{
  "moe_layers": [0, 1, 2, 3, 4, 5, 6, 7, 8, 9, 10, 11],
  "lr_router": 0.00252,
  "init_std_up": 0.0277,
  "optimizer": "muon_variant",
  "dataset": "wikipedia_en"
}
Below are experts of layer 4 (counted from 0) of a mixture-of-experts language model. Rows are named router (the router's row for the expert), gate (a neuron's input weights, with its number), up (a neuron's input weights, with its number), down (a neuron's output weights, with its number) and show model dimensions 0-255. Each number is 500 + 40 x the weight over its row's rms, rounded and kept within 0 to 999. Numbers have three digits each.
After each expert's rows: a language model's description of what the expert responds to; "comes after" lists some tokens at least twice as common just before its tokens as in all text. This comes from a sample of Wikipedia text that the model never trained on. Tokens count by the router's weight.

# expert 8
router:443504440514495472538557508520497481552499517423429537458512459480527415485468579508482497450406527425594475412462479502541433493500494543435468482569447492508543501469525501528548519481477516510537494464551534494487460548460476466522515461556480462437433547553523512547454456489472504496459453512543471515421533535462498590471548520454567540480530461458584497477531456501468417533472464426454480557451532522506454557499487505522492474434499474473478494452562550552519522571451442482549545536413453503475489460529460555487548476547460491507465531488552536479470479517564531468522539397556557559456538503536550453510474535455539470505466429473521530532472565528456544467470541501453490518494530485526542478516483457453483553529445495527506485484512475566561491448515521
gate0:486584491486556482430438514475516528494432590430494468465486479497564444529554503527499463469452440443504473511525501547534457491468509478519503504504438541484522515494591499542473469563509490546514472527492540466483561473473491518514459521495472514517491497479525497471558451540510537518430437518576493526451507559503500479494485468502578503444483534501479491528485382550460462479499443492539520448531444458512466494511513583540480527452452458468590523504578487474506425558538491530479423453551474539591447558508506489447491433497486467575544423470523528467522449485444509550492484506447550491542570526434500531496487427537519527523534473486492482390504519557558449484471491517516556477530533498465497506481528396487454471463589501490461431555521492563481599499486504
up0:447525507484475519413511464476444449492469494470462560550516522495502455481528530494482520445496571466548477444470420473527445481509544457520514561527546510512601517492484491547504505441512504527471497510517441549483408491499511408544450531548441444475555513449493521521485500526575516506445514545538518459480471422554485484458541461488459520566486440439535493469466566490365498468454512481491498402539526527516469450555523545478465524534599471522539500480457492510432467465403499465513535500454422509433536549482460503502565490450495468484445471423560505492477474466458488520520456514509449527557511576562488502522527450485563533487458525500480520530444436448519540601531547525514477536503515454516496536546537448525519541462507496557571514480480517522582489464511508
down0:493481434493521492521491536469546477543421485517471562538489479501511494528546460492533443516496454540473499504492603490534543485518522464570501587530510534496493509511562582544479481484529439502437454580531476464486478521477485497544540473446611537549470471527522587503533524518559510492514482543496449556447557488467597481473446448508514499471515505597531524566551435526494565501544490502532467514480555482513466525534475429493436501500431514533442570507471550488470455537482557550470517485480540573528474515509460456494478410477517431476535510460399582477455516556523505507506534422563501498506420473478495548445515521610488516471469513519484399487519471496551474516513495522442560431522556507478536455530491472490493458463572503524460537543526509514522508494532422
What it handles: Definite articles after prepositions. Mostly "the" after prepositions like of, in, to, plus possessive 's, his, its, and commas in place names or numbers.
comes after: " of", " in", " for", " to", " at", " with"

# expert 23
router:492496514501414463457532478487487485542575593506381497527507405529471548492534511543510471526533511557492493488500441505449551459528511435468438546489535555495456482500501493470448508492493533462450464475464438514527470470393531485535492400550503561500566444501538527465501587521545486526620508529487473503514490535504499564492488442530425506504508547497517493416488498530522567482507511509545448467477514507502544502474515438509527503484512538554534481557454477478481525520513517477481539451440503575596503483494536513468474458511480521491523496545456512503456491493552511493548428485513498455556515522458609432464495515461453455510447456479497518491555536515470551510514506486423447578504485477495557486539400452466549480543550498455599430499478549566528522504431456
gate0:400522595473478454413515493482526429498535576556539456535451477526449463475455509484520501560536504502450453541479524537480536538498489446473554506452475500533531531527583531473459527502575472430509534465504564474555535581458399452559522493454477483581476446486527475494532542458440505564527538464471477466501509525530508507503496508534466427499445495418518462519509544576498485462536540516569500499513504528560426466470459457514448575477505575498439492468478492571570525489424501479482559542451494509452504516476440598467531536496480476516520470487483517504490511487468431526524483433488510535562520501490495473455538424549515523539528522473514497542553485459486535494422475487463500481454581478478568525530487631555482518516506450497524456484449432484517498462493513
up0:488435497494431460542424524513453467514503445496520483580544537483570527472602513525530449475532554482504461473505481557557560491554524483462540438462494512515521504529481460481518452551517460518535525545525460464491530467515390561545545526593432500489487546488460471455489472555498463482498502479403507539480456496488485489574461523467454475543558460506567545566587529491511504541574524517530489480538461462510443509425507568472516451491501515484468493561486511513487510560462440481533498544538508506487500511522476496479526462499482524429462458454588483498562561508488546500443475450582526584465585437539488591552463569528564513535548564522520484576477505543540490531541456585540476502486498528489416547535433532538477517482465505479520488469481486442511494539509497
down0:489578516503482540476527468549495471507512468454414518399512539488580534431479566465477505519446522452472480527516535411541476569536467491568536432541491457547518539439500478557560509504495521523460514503484515440436487538486581461412511499562439477454481501509534541457470518487468527496435486548483489499495472530445513496582509484461499405501530485491477498517559506514572501494519481509499449520471529475420521500549547525438547514502426440510538465509543514590552520462469546496495483513494503489554531484512516482495519488498480435525502473470568454468539452501539499432445551480473446397482464472572534463524486514614534489536528479489579401512464439534510434442517467460514430472448506455484486509495493498496565570491435499517464535514516565565491506483556453
What it handles: Consonant-cluster word pieces. Short pieces inside or at the start of words, often after a, the or an, such as ect in sectors and spectrum, st, dr, pl, met.
comes after: " a", " the", " an", " in", " A", " to"

# expert 53
router:560422521523538481462443525545485459510518440518519485532529511515447502448552552461463534542510420460477512512528413536534511440495474552461490447512480488461503506461484523455433444547555506532528499460507570511535544520559566447530552525551460492474478536498553482463565491533553504404483472513488456489520480500532496484527523531468556473543494482476471562469561460521575484472528441463465496483490429476541540457592489419458426510518503551485464491453502496512432542521471442511508477480491454503452515540564473508514498478588456498433525546466583503495474480550525562522544516494569446534463609452499446602441494442451486545515456486479540520459500523484487572503503467530488597497473529512583450511501512435502463502556534493482498532511495378491462499512557481
gate0:498568501535505540486527550517501429446532433501459536526481512446498461447522412450504483490501545466502498501522512460500465503539539530495475516450582473555474530448555481508442560527521523516446516492483495545587501421488515513501521431486478506501548529497459487611505469497522469496491587518503482523452519522476561500530470491528545477401558521521567499448501509509517546554490508564545505509534509541582545502541544616549521438563540519555472548376531554464525516499523480461509546392530515497495485505556462480542479542493446469533511521546554462443494462538490544493484418535443541497505547548523493484490545481520515533452458474470509491449498501557534523533523415497555548518455479536459567448473564609518508524481469529551473505464478477508454583503421526
up0:442430491516503473538494514458481521466500520511452494478469467530489544481469521533553503462542522517501477532519474497507486489482469514459562462492490450480518438498461526512530487469460556496538469443503506531512459513479543487475543528516507528406547464507546503497426545492523542525526512550437516417474496515478538553512471468485515477520512499583479538474625557554503453549481508482583483464500498506521508489476445455441450495404482520587439470495437471545588519542452507511520542587466538566535554462442519488515497492482520515467550496430575531481554500602465520513422573530483519496470570528492565543443527526442445636496544575452467488541469464543511510562496470568555437480469515504453501461467472523504526522455512426514432502461440526550569525499468446
down0:516474497589468560474556485473513494480384464497536484475520457499475433429467487552471497461534501541503543485473550516505524494514522456474482506436516500568496477471489522487519468524545499475489567486590472565522494455558459535471465472518543505487495481461616503489414529494485481482508533471472461553511438515488446560584526447517491465489378546567491537453584543502425504434540490546519513516457526493449532567481490520529478477495435509475517478446450507492478512517459491489471500497448481576523536458541523512476493510491579446490498430479504522444484524469427509539532521494508517506528507551507492581545457448549533426438461461471426382487520451490557490490532475604545512483523527460413556551533454546544472516474425533499461528510491547494509510477439552
What it handles: Table separators and punctuation. Table pipe separators, colons, semicolons, dashes and line breaks in data tables, match scorer lists and lists of numbers.
comes after: " |", ")", " ", " 0", "\"", " JPL"

# expert 12
router:453521559464498498449529432454464574497504521485452476474505447496539463581491443455439517524572455492465489482505549467490516550474540527458534567524527477444522453449510558492549542508533511524498480524443525473609460413521592543445492458480442523496479501474522443515520584532517531461489551460460460461491540515543477506487489512533514578490476493445423507438440545496469530543484487471539536478498443519478397506555558486552437441522537504586466445553510480507526531490476526496516535515443498475483524510469479443519470550532513500471542465552435498487454454498521497468533509530460497576422436458465454544483480542534522479534397511532538516452547446572490504460467479540467459539528519419442548512511482451569505549501574489571462487453513576502473509511457559
gate0:475481498414498497455550428518525509529450467508515499486513497471473434537451555536484498508520476520440553488415487524603469610498496525490509519540435507473516472495568541449525468512462501415567535531554513523518527471516516493487448485496446504549453511443480523402570527476429568489563508502513514470498559473497477550473520534474481440474430491512529529494568575535534490542494487460447470515513532398494548511477600446530444509549502523578469491526487520503498486521485547422428539506436529502471516588538513497517504509543493530618475447400446516448504535479452530435469536518483449466508520518513465567522507514483525491495533437504484499474564508543533504430491442499477500509458505454513556465501469531481525537497441493509444541520538598417543483471554520
up0:505478527458417520427507460542552498516425533538515521496502465526561465475586543536487468535509463490597539486514510553472532470462521449407483436478513441456490459470453481529479462463525542522535393467497518541575513452509564514522529566476527532521469446441559543480520483523534543458442600451558495524499512498435498477403540492504575518563543475437541501522448498487505551555548474493475555427541490453478542499497534436534488558583437514496478492547545514500520525440555404526512500569502467452484530508525537500555469492496501492473527548406470482522419544538523497500486561532499496535490417487492518586522480484509457554510543459520511504500533464513531526487443487508529424449472556462477473534506496475502441496500608464452492495508542494488432502501488535
down0:475486489556514470497541467542455501490516432507480519472498500570477561463530528459490516445469519419556482585488487591532541471469524559445454512563428551531522487462442527496434475520440539542510518528494499549376461515509458584550497511485445520523456504537533487602480496510497493494433521513497461525446513553544440498536515512487373510499455469525482559501527523519555528466527537503508490428528462501512511471445540518509518487485465436550424552490557556462477533489533460499491546568395412517533484551437531512493492532459476478571498462563580505553539466462481509523536514534509512504497500426473517500528550514528511448543485515509494529526475508425524507513573520517541494534468484478570480460492579480452428375443487471496460522554487551502467465478526481
What it handles: Title and name words. Words and pieces in titles of books, films, songs, organizations and lists, such as Best, Press, Health, The, M-ight-y.
comes after: " the", " S", "-", " a", " in", " s"

# expert 16
router:574581489585479441509464537553471494543542516472422520472547496554551429487417501487527533432518479447490490504492525544550546486482548543482596480483533484439476546540456509561522437556568486522533514533396483472500533427540558451550582452525486497504548560500531454488538470514541569523560462544450444481524440522446558514557514460484485475478495535553484551511428543502525512561497493501494478539487549563538488503529550552488491526535514553422470463518458422540463566521524509526390552438523473560458511501590527499480570481486492527461551510460552471481565468546530560501552501498537505529509489449477474505454495452516461448523545516453523511513507508503492537468569536500495551528556478515544477542530476508547526565472500453468537479499467500450503460425506531
gate1:506571539554435497458542473525518462473490484559471531520494478502523515468449480533436499483545502541475515538529545450505506312564517487474444590451463543531539503514554535519501560480511496451483447486467454521561482471500506575492478503475458484557548421552429490468493513540470473579460548495600479503471544441616528480485456528519540506433502488556419511518517517529521482484498553534544557495494475505492530518460488508491455503472464530489523534545491491485410499468491504484518431423476499473478476531505435460499485528511538478477441559474501557500490484486465466428506475460478465540489387478561434518511546489509494456595512582441538473474487532520493539507488491456498388531508469495522477514547487610472476518527442526526513525512523498505535441462499537
up1:455520496489496473476490566523522493541625506427546453448532532548495515473455492501475461506517536456534508501506492503505514532582466496492490438509425470458552477538479506489490487457523385414466560542462498474465501475520507503552563456473524499463483453488507453464522574497463601509549433486559534420485444500533454493495549507467493452520469475439478466484493480548523574508536438556502457545480432472470553416548516520490512487492406544477557523482508476414521432519418471506562484556460473460494492501519503511451592500473538493431505465522540443500507559518512535492525591543522539529534534479561500514474501561489530480532529408502503519607538472443480511478510501478477531546430519460536490572518530399422512463506481515473455499538507492541525525559496501
down1:468429447451505495505514510573397538490578535450501459454494493521514521462476552474503463527434533507542513521543470465376487585484419497518457496515479407468501501522505523518491456450442442469458504489509549456526504593514517540556505523489538483472455507499543521481540528586463540480499427504606538403461535455480492496497515539508566440582519455439508512524469487542539471483534452437542450521473474528456527485467475517514469497481478477469483469476535517424523503474530478522519480462493548397495512461469514454454496517569516522497437533565517481405455532495486573468408468482497502472470438540513488481488533592528569501539527462532498509453512504457563478482453469423512537495416543502577466534490552454497487476479521435552489545516487476481515503544539524
What it handles: Table cell separators. Pipe separators between cells in mid-row of tables, plus semicolons ending list items, e.g. stadium, result and statistics tables.
comes after: " ", ")", "\"", " —", "%", " 0"

# expert 13
router:494526527516513459542490536502524452495577526534483501484531439476451427458487454550467427512529447551451542528460490444547475446450534467558464470540528472514457510519549502491463523477485539416489512467445397491406487577475478491520499419427470526498566430498510464514482520542495514541510543452459451475470548571497524528477429447559479487471492506532575505563501516482440548501518506469580500502449559555475492455433548525524451479504591508540572532534463495538500555552586429484542479538558552532543477508461505538546563472471494462500516511483479515522529520503461512482509444471486439503426531579539495506483516517550511487537527526570505520572584478516482470492508500496481431469475514567442559539553496522544482544522529513437506444576495535574506557436474504
gate0:507479500551472473518438471527482571501545515551486483550605466551503553525419569498442530543494506498477536535428483517553502528521467446562371551551496538529539485494531447543458492481622468482435470531527475507516479543459449476492493452459475486568506574575552497560497430440523538497482469440522472479470563557458506571478505551522516545504498490534470438410502587549524456494527501457537466552487520515503453462475600468528541500539483500536546461542524521560426503554479493459574498484493471483485500476428530547550585497537433502551431465465537462501501532451503514469495542436464551522494484559464457494556496456515495546485450490516569526503583475485573440511491476501456458473490510457487520538521477477453512505560525561505521504520489504488475521531507494
up0:497525483506505526533542511476534445472460556517470520463531535502507489575565497521483443500483447522538381489385468478480511534460585456434468501483439473501537476512522555458498460584435516456512466509452454529551453434523503521446469517516482521486520511567506425477423473527418446525410526509484504506480488523457556509492482454552389458550521544525510508530479523508409509541520543478539462526514484461513469553465468529482470509476522477540518461509587462458493549491534448486444504521546531468518473544470477528561477531467556485471464500485441469489479599459437529497545475546539482461448470480475526507476516462570466516414498448497502505500519561447475444560463519484475468431470445488494481473521526505441601485506571468457457392516476504514483494463573557
down0:479505483483439507416484500507548519525497497527528490554508510471512500596523498501449571510438450473407513524470509552495506491509480513495499471545509573456495453470479485548497518532509491493510455501486566513517521426490419438497508502484475433514459521529573466480486505490478468502470550488532471526517517468445459484505485515457480591603467457509440493565492483485483538440491481444454550544492453568606497533417427473542481495514523467573444457479535463461488507446452489509454462505519541481494499506493428479482472533440592672499467500502488412507499491541511492489520478524551497521495373478463442512544478435481495500550483525556532543535489527415495516571493467540572488556535514564560500452432518520506425513508445441521481499508518486547433525494510525
What it handles: Name and word middles. Inner syllables after short capital starts of names and foreign words, such as g in Argonauts, ri in Marriage, plus first names like Robert.
comes after: " P", " A", " B", " Ar", " Mar", " R"

# expert 45
router:472450563485470491546458506548501473550512554488491479530505472511517492553545482556570517565551530538452470543492484514483495443500473494483476489544529462495478464521513507488478511469456555506548543526493485448507515536435497474499458475429505556503521537452502483572565422559427576505502483423483544407491525472562501468502508467491549393541495430517583509512504443558550514573570527425577422535556501495482508479501476474552572454571576525444578458553455497428481526535468503547596482539571496541489512528495543456542488472539532505546504528506461567523530511534500542529536528461518513537523575504458448464556485572537568460468502492528523536502534538437509431469468505445515477482510529494527493505505459435480495438431432513480533470515489518528584516542499449
gate1:510550513485407454499509418520548547501493518482435548487526512541489517569470495470537440490469495520531509505430565518455490541489538501553495531493504517514474545567472458521475546471452492551418484594541505535488531515508432542524507522498474594539468554519558517474475497438493468548447440466548506566433536555505535495548533434507502566474557473430470415423521430489502475437493416574496502505490484496416475492568532557573542509502564514491490529552448561446514481471548448523624508528506517489508494507473450468468460399499511431488488421468538457465529477529460480449514476553481524505467518532519540512443465528558535527440562525516530489588487479501502450479539530472511514517482531535547514477479476508504549551463521508543499485521581442514481580514472503
up1:481538474568431527554485536490483442505517596458428523507535537505504585582551505495478489522511421443529472485546539417564509494490562508556500476561454496464453475497473461535531412484484458484447533455503496523529510456438534463490543446457487571605534362449481514491523518517547482501538482533506502544508453532530528487507455495470476428477527496514460521475582444445513462525460542555527462551489428562492474497455504481565414491554486429479510502558460430501508478466444567559570491494509486507560515500537551555491490529450547538473560513550512482506538510501523463544463471508497530533511491503479553453534541485498463445515438507519492482501508463494501567556477515528569469476523494508458597491473533471511504425459448456550526559498466486509525586551452508
down1:486503443531508445587513535433492540508514520504456442506486516527457589499483506529551490564475445504507518573631550506580557501475553433568623478480544496403467499459544493466471483520478530448514491506445512487507545498471462510565461527533481488475534391440571553499483494491535506527461484492452479595487520489470512502462559512485552606532526539417523513441473448510488464501577528529501486524475462480563507469487517496550527511517535441525476512488493546513463570541532492539612509409558451548465472551535475434459505518533429517467522552470486495522511503509464579512512498544496597519526492511470517527452500511513511447502514463495488413494487501524505505508473432516488548524464505518518524546473541484528466444498560529495517491459532440463499563518566530
What it handles: Scores and coordinate symbols. En dashes in sports scores, degree and minute signs, minus signs, and digits in coordinates and numeric table cells.
comes after: " |", "°", "′", " 0", " 2", "2"

# expert 21
router:488404465461510488483523509504566530506516450425491495535536524567483466536424538477524472531449454520456478489470526500420476572544467494430507480564458507504501486549519467460513475510512452519590533526540551512500527484475465509446508515524514467513450572502552450440545513533559490471543470484558560452485406543415494555430510583510598516520517498413509535504509471578485510474510463549448508443463456456483497494622510504546508444520494487536519482485507519413584483538463491503534534581518554557467414532504487441522517491519478528467490490558464441514442549566495534485480557538461453536438572524512475477520571549510519532519548468503549519549534473439533492489498480498512613476518491483562529489476538494532447482502511512432536435542513473477505535547500497
gate2:491499493455433522439457529501557494477573495445547462513432498517462439439484527481467582559487482483516558455529527502518464567558519460475450409566506488576507500544495484493513522559496474540554561501474492542526487456493549481508480532490446550535462518486524500464493539529468468485493521471501518448467453560449513511541446502510501575510542480496446502480472552495524517544463547541469503479537504486472505475563498531468473479523555532586609517519591453479453474454496519531565541560470529453481449492478479505489475488441482481495455475457543480523445477460478502416454556516498469518457512532581532495571551458417509482511477454470542475575424438442569432472518556543508470466448479468517506482468481573572496507513489489408553408463588469530519545558531564
up2:535549517463498483426492542516459487464482515488557507456491465481500527497543586505606530537511456501525470505504451473535514429515481458570475575571501551501530491459500503456500482434451496478385552500509519528432488496520479447488559505472461453469500540449510551456433517561495558542520566456481516461490506483524477471470506516504459465558465492544489541484468539519484497473509458563646510469497476545507490550517482364447518482460529550466453464473522492577553520430492520470557406456498489508465496536523532495512512485510467525484428523431452494509509540466500510528546480528542515485483460451546562478521495489493501553502533602579466530454513510558509513475525468544487502416490455528414516480582480497473427507489556494544573511519501594474464569544519483
down2:488521460549530420485532456486494523537506388470497521534463500549494489480510452477517436482478488440538549400428513529431456553502488388438471481459560528532517464509477516534517543660523507533570467552521481513526523558502554464496511523496496521520516435517487473460537448470465490461492480479499462530574492500486540545414500496482564474485558559460466470517507511440526501493489492526471506465516493515507488444564507556527530481479449479477544525531493482482533584503520530498507528508478507529518513532523532515565479524462499437481608490527456506421520506430456460446477468523506489534516500566515489525471492499492490489484454472454530298585493472471540547482499502516519397525509515471562483486515543545540503495472463484466466496533505492538439440465533568
What it handles: List and table markup. Line-initial list dashes, table pipes and separator rows, heading markers and blank lines, especially after section headings like Singles or Track listings.
comes after: "\n", "\n ", "|", "==", "\n   ", " =="

# expert 22
router:554534431534536458517482483530458463520468471480434522490534456567477503484490535447450449442487410524525559506448604563502547541557502559504533463480523535475451487495515473511477497527454543508564535582488533519485499497555513524553555435582539458541523550561542484492498524479527410510512467548496507518567390476467519600482515550550546432552488541529513572466458485491576566533518471473450456470464507494521479588535512477473495478426563509521484475481513480575534553564549505528500489494489472460537461501532504513502548452462482530492530538409471499479477470473574483479511536546553449476549401460496550512492491418520513483501500483511534499524452529554571472516474606552494493441445523474515464446490488503464466492557552533534483530506540445487526472498467454
gate0:492512519527514527496478436504600569467526484480465489493491487480565473489524438527502557491435461546572491445512549506514500581531501458525499442530511536493403515590505512468474590501521484521545447487471463490463522536562458662537497479483406492475480485461501517410477531482518563526549493560549505433513467519531504542440467508438542625448536474481466446458423510499491512521490493509446474518497517491492525497523441513524464471481512477537530526526487456447493518480438496540477528459484472484564496589497455601463492506467515502460495440417438496479461425493532545464511533521506462492503514480573552514535479499455492424475464547491434486418486488452512504480496499498526544540527496481538489502487572472512482536557541481579541487534568489556538506542479577
up0:502521568551537560550461496508503429466532552615513441459617529521492480478474462472542446472537428473498485535510565501522491449456517478529464403542439477518489521533509449509470484458482579521506468461454472566509499534581491486454487529557513520491522522547564514456467448542490509485485468479510497492513527453577452467536538488498596480533606482473467514492510486543535519501541554564394505461512551443556536507530527487485429479428447545412512523536527508399524513538541458416487523467486535533554513556531492537567527503537535502530515491521547504528555555465513524500528569472514459528462528512512548447544514451519531486497543458521492503462434518481451478523477448509486580477556569473504499523413515485459478488520442548519527548468536473452426522496519496
down0:515552473532433469514542476522555578520476483531484459482508511541508486486461494443432519574527533508519503526514519425481537536505505510449440473520534533443508430503469506481508514513462535492496527496448479514478464503530414487557454463490537487459550498497525535534516506510508534562552470487522502527546448627487530455540464474535500473486552555566467474494490557521419478419507511558508449523460480478479542532538529506487551504467583465545430428497387470538490427490540608536444443510473476535571461518466503503503476448580466478505485480544481533470462539530474519520552514518496447485520526521534582488550471543500481509524487430478460648454483507519551443578506539511498503531522503484540500467537587545495470532607530493444518442561487504454448524563460513
What it handles: Plural s, table pipes. Pipes opening cells after a row number or year, and word-final s pieces, often in names: Rač-s, Thij-s, cyst-s.
comes after: " ", "\n", "(", ")", "}", " Turnout"

# expert 14
router:496534547493484519532512477465481540512475441500520478490476449480505481465515466493563506496507527535492497523487541509549514543470508452522548604505538542444446469497475494454490556524440518550488492550485440486521456556467545524425549536501533560502539513478492489466505505507474498490563465474498489438457547596538543500543425470507445567427540475523492468430507539465448498455507494499556538436530543512472457499459543528486529508592576510499509490612407500513541553435547481458462541511459540497517532538438454467533537510536510511481559531488439508508583589403504492446495446531451558455443444509441464507534473560533508432503523560547487520432488409503476532489520551493462544478477478525468590457532440489422483471501509519528535454520522518393486497436477548
gate1:538467497517488433503411480540455530498529459458499559475544504494537433536472501491481483521531462473544478488477448528446519578525499528454545553504539520485560521510521454517469522464549528488510451545594509494475465517514528517472515438533457514546501529506571555518516503494561576549578534476457501465549430542486559473510437473484532496512465579475579524408502526551542517510503448452540549416501534486518496542477431539511485513552588473533507503496439519534439423529480440500556576579417508522605512503493497550506476529585524527539550482545491513567556449444528508477479558483462461511529401495517505495489526452455427497504508467461457509526476551446453582479477449456417529550512540528508529496472510455555519507520462426505560531498548479525495470512511544
up1:521506481492510506584563488453587460481569432512508503468519477489439497409500513457533487511522511476525480506470477517498452525462526478457524462495452432424529534543449475487489480552517530486502415504527545585546464530413470630500506506486559481557497451514592511518475505532531498519502520432560527472550449517517509450533499498497532507500460439474481481483538522468498536506433455500530522465500525464509494493433500523481476493483444463400514458449482553570520463461495461567450541438422515480525544503424527541507496497498531472579475414561437478442544493513509495555608484439512519505617483521430559480550510577477449490491441490492440505497483520501535511447595493543479545464460506456485463513464533486565521527493427516530525492503444462497502546512479537
down1:527471482513523506463512488544543502570517539507569571503475551547465509504473474470518432499497469492432554507513501522537504594545492490479476517533475541424558566540440530442497533493511449544495459472528555489474438508490498515575482559487399503482556493494430472509442531450519505502496561521496487581485473441536443529492453491553502503468499557500517499486505456529495513512543369557557451517506493478503455515547585530480523492500542505498460476474559495535534528537560490552587535476568482484498438621610474452494522584498509478501468467562469506462500591513512502448500503476513494444539479468495520576467449512497527566521554495610502452503449492491440511495464462576440558515504532507452485488506529492519536533503538472532526527480507519590504506614523522
What it handles: Mid-word syllable fragments. Second pieces of words after short opening letters like b, g, ch, sh, as in b-akery, ch-anting, S-antana, bar-itone.
comes after: " b", " B", " d", " m", " M", " a"

# expert 20
router:516501484458484487486459466494560547505509559466532489551462477500500484475448535510566502545448569441576485481551506575478480476494451545421511498473465514480462582476477520455535467476477406445437550456477524464516483549502568532470513446494506506563461471455566469468512448465387543471549422532553509546458438515434429468526505496448449462548455510486451479518420453528544476490552513497449533518516452477477497493512499538465455538464485488418572579447496496423458457455550517544494462429530516438558521561474531542525507453507493519563534449561478447433468506542508476514510480516515499487500491471501524412494542470539487558521495542511487486462404521488512407440506489540463560462460497434569438536520488510547580540492528480531499516469499474468502473534510541
gate1:509514490491458489497532466551519401522498472525529496519469463500509453520529441489475525449484462489520538481494533443519510512458509479460556505535457470545526438476542457500460526560524581520524454511569496586533521529535539408489502491479513558465513534554466531546599528495460517514481498558521459487511548515502415447454445491454561477575508451588452495543463499475565496473492504520520518490532520465518515426482508415474495536453493496503434526574504522526455526517568491415525524427492499521566536439505476472564504480487486536467492556476489529580533431476569510447434399484578531489419572489467477432443519432475546542562487544455506504547531534555440531543551492551503428461562491514541519437469451475530500485476542487475541561522530509460527503504445559
up1:536472515557576462507563472447534559487461467572496535554598439516426525553457501531515475452509464526454467498486481495472542561584558518533516533492501472462485532456475489497521483535531505408408458478586482512538514472532405516497444518480510487586426482558493508451395441459512488560540546553542542466495493477453563500498535480538508516447526520517485520494582535512488450520493465510524517514485389529524537514493420592458549496409448528525425497551480521556544503541452451476476473413490537496513541439466465437506507458540461507494517479502503541529489489526566489489579479511510564511475561512510504460487554496481500508494545541508472495488524500552499468485503430446467524491512500505519607414514560486447451512522527482472481450465491542483516466477499447
down1:532515479448439519506508507522474500454520489540517548464592496442527489465410491500535498501432507437428508509468589534511485482487490438487500514494460452563477505494536537499487569546506478515501450491594473565533537462553531483488458485502476521556470479588491457483439510491543486524454486501471504470593526525518493490495544558452500485477513507433503592474544529470558477492543479485457605549491443463487500482530513583496518535454506499575506606499503488498517552533534455454488513490466456499465446483510527477516404477503470527514478464514523540531532412493501470465502524547583504525481558468445555501479543518496492448551440477535527546588561479459523503460600492510460492524449465655535517400509497443463478471482463487415488533551510508452533514498478458
What it handles: Clause connectors and conjunctions. Conjunctions and relative words starting clauses, such as and, that, which, who, but, or, often after a comma.
comes after: ",", " and", " that", " but", "s", "),"

# expert 25
router:480447511505437531541509455572442447537569500534515452531450507566491440451494452481476488490549509529491590430512518495512568469400515429540435475560548529529492455578515457498492488467456514434546514522504529461496438470459437523514506412515534516444525491430433502508477443488468473525474465458546527466524533530511480503469528440520538536528489450548568474565543558474496526560510535449459500465486431539425504499513416537507540486460491429541532492435604543420459477481454488452442520573498472474514512480519536532520530478483467479538533568475527535568533536516533515474479512482456497522448514502452541549484546532513487513515448501525496519528470561544472481524465559493502479465569554553524541522475566513516464529488509449528534459573548560447447579502543564
gate0:453465479530492498488497538490528536448535403568458507557432461510583487456434422492501521506485497466526470519521532493497462559541499483490451535501541459533465499475525504477491491542469514465554492468461504487456464495510503558536510509537509507513486463534554476515530489450453573492530494499561466460486422452558560454476510471475487411509473533535589517499489563502501479542490540405459479498450475570436585519495396524477523463489519480461488568476532575428423518492423462489531539577530499480508511506472507477518520449438483464551562514507546500510546528517504486500542581516484566521419496468565565418482521512518469596470536527476508506536481553608485557477516428472556493506512513552473481471495479544605515482472461464479514500521500587461465564561449478
up0:478536517564517517534564493507579479530508427502498471542577508505441408511476486532450461513482516547452541479543508470493507462476522493461549497533500535476516478561463440464519423511511435481588482533534515500518493542618448457516511478517474457474502464562557532470471517542465438464506510519514509606419479541443454591488489491482520479475535490547466548500511492610452486462535447533386497437529503516498535502462487480498412485471520538493577532479477503550493417563504469591467505440480505499534441401477530472482521504429511519513473511508524484550510511493491518508440560510499528504475527548540550507470428454465497501513541495511439494465502489528527522614473531499514489551524540567517460505437477473586508537503447484498534469473411563462527499545516561
down0:464478510460486445501614557514491509649557491511453625518547466482488523486543408479562510554478471496443474521510510540499527505576487440540526555430486492501478492560573524555518488561484477477451454531451533510515494511500576505506483555531548540530430509539565489483485501458439504522525492576540548468487483472512524504482445507450433507436485507509467487458474489439494500515494485486588531456442518519509478508534507521466541472531567534490537475596448453497499422492450512516480481518488519516478476444497522531495459535480543482489526509451461441480565527529487521549525435427415508503458508493528488486498512544563526502411507496495450557517539589546495437457540561476503485559449532580526503511492523476548544516534505532454466438546494460481561521420440510
What it handles: Election and sports tables. Codes, abbreviations, numbers and dashes inside results tables for elections and sports, such as TPE, MLA, election, Votes, Cup.
comes after: " |", " T", " P", " 2", " 1", " 3"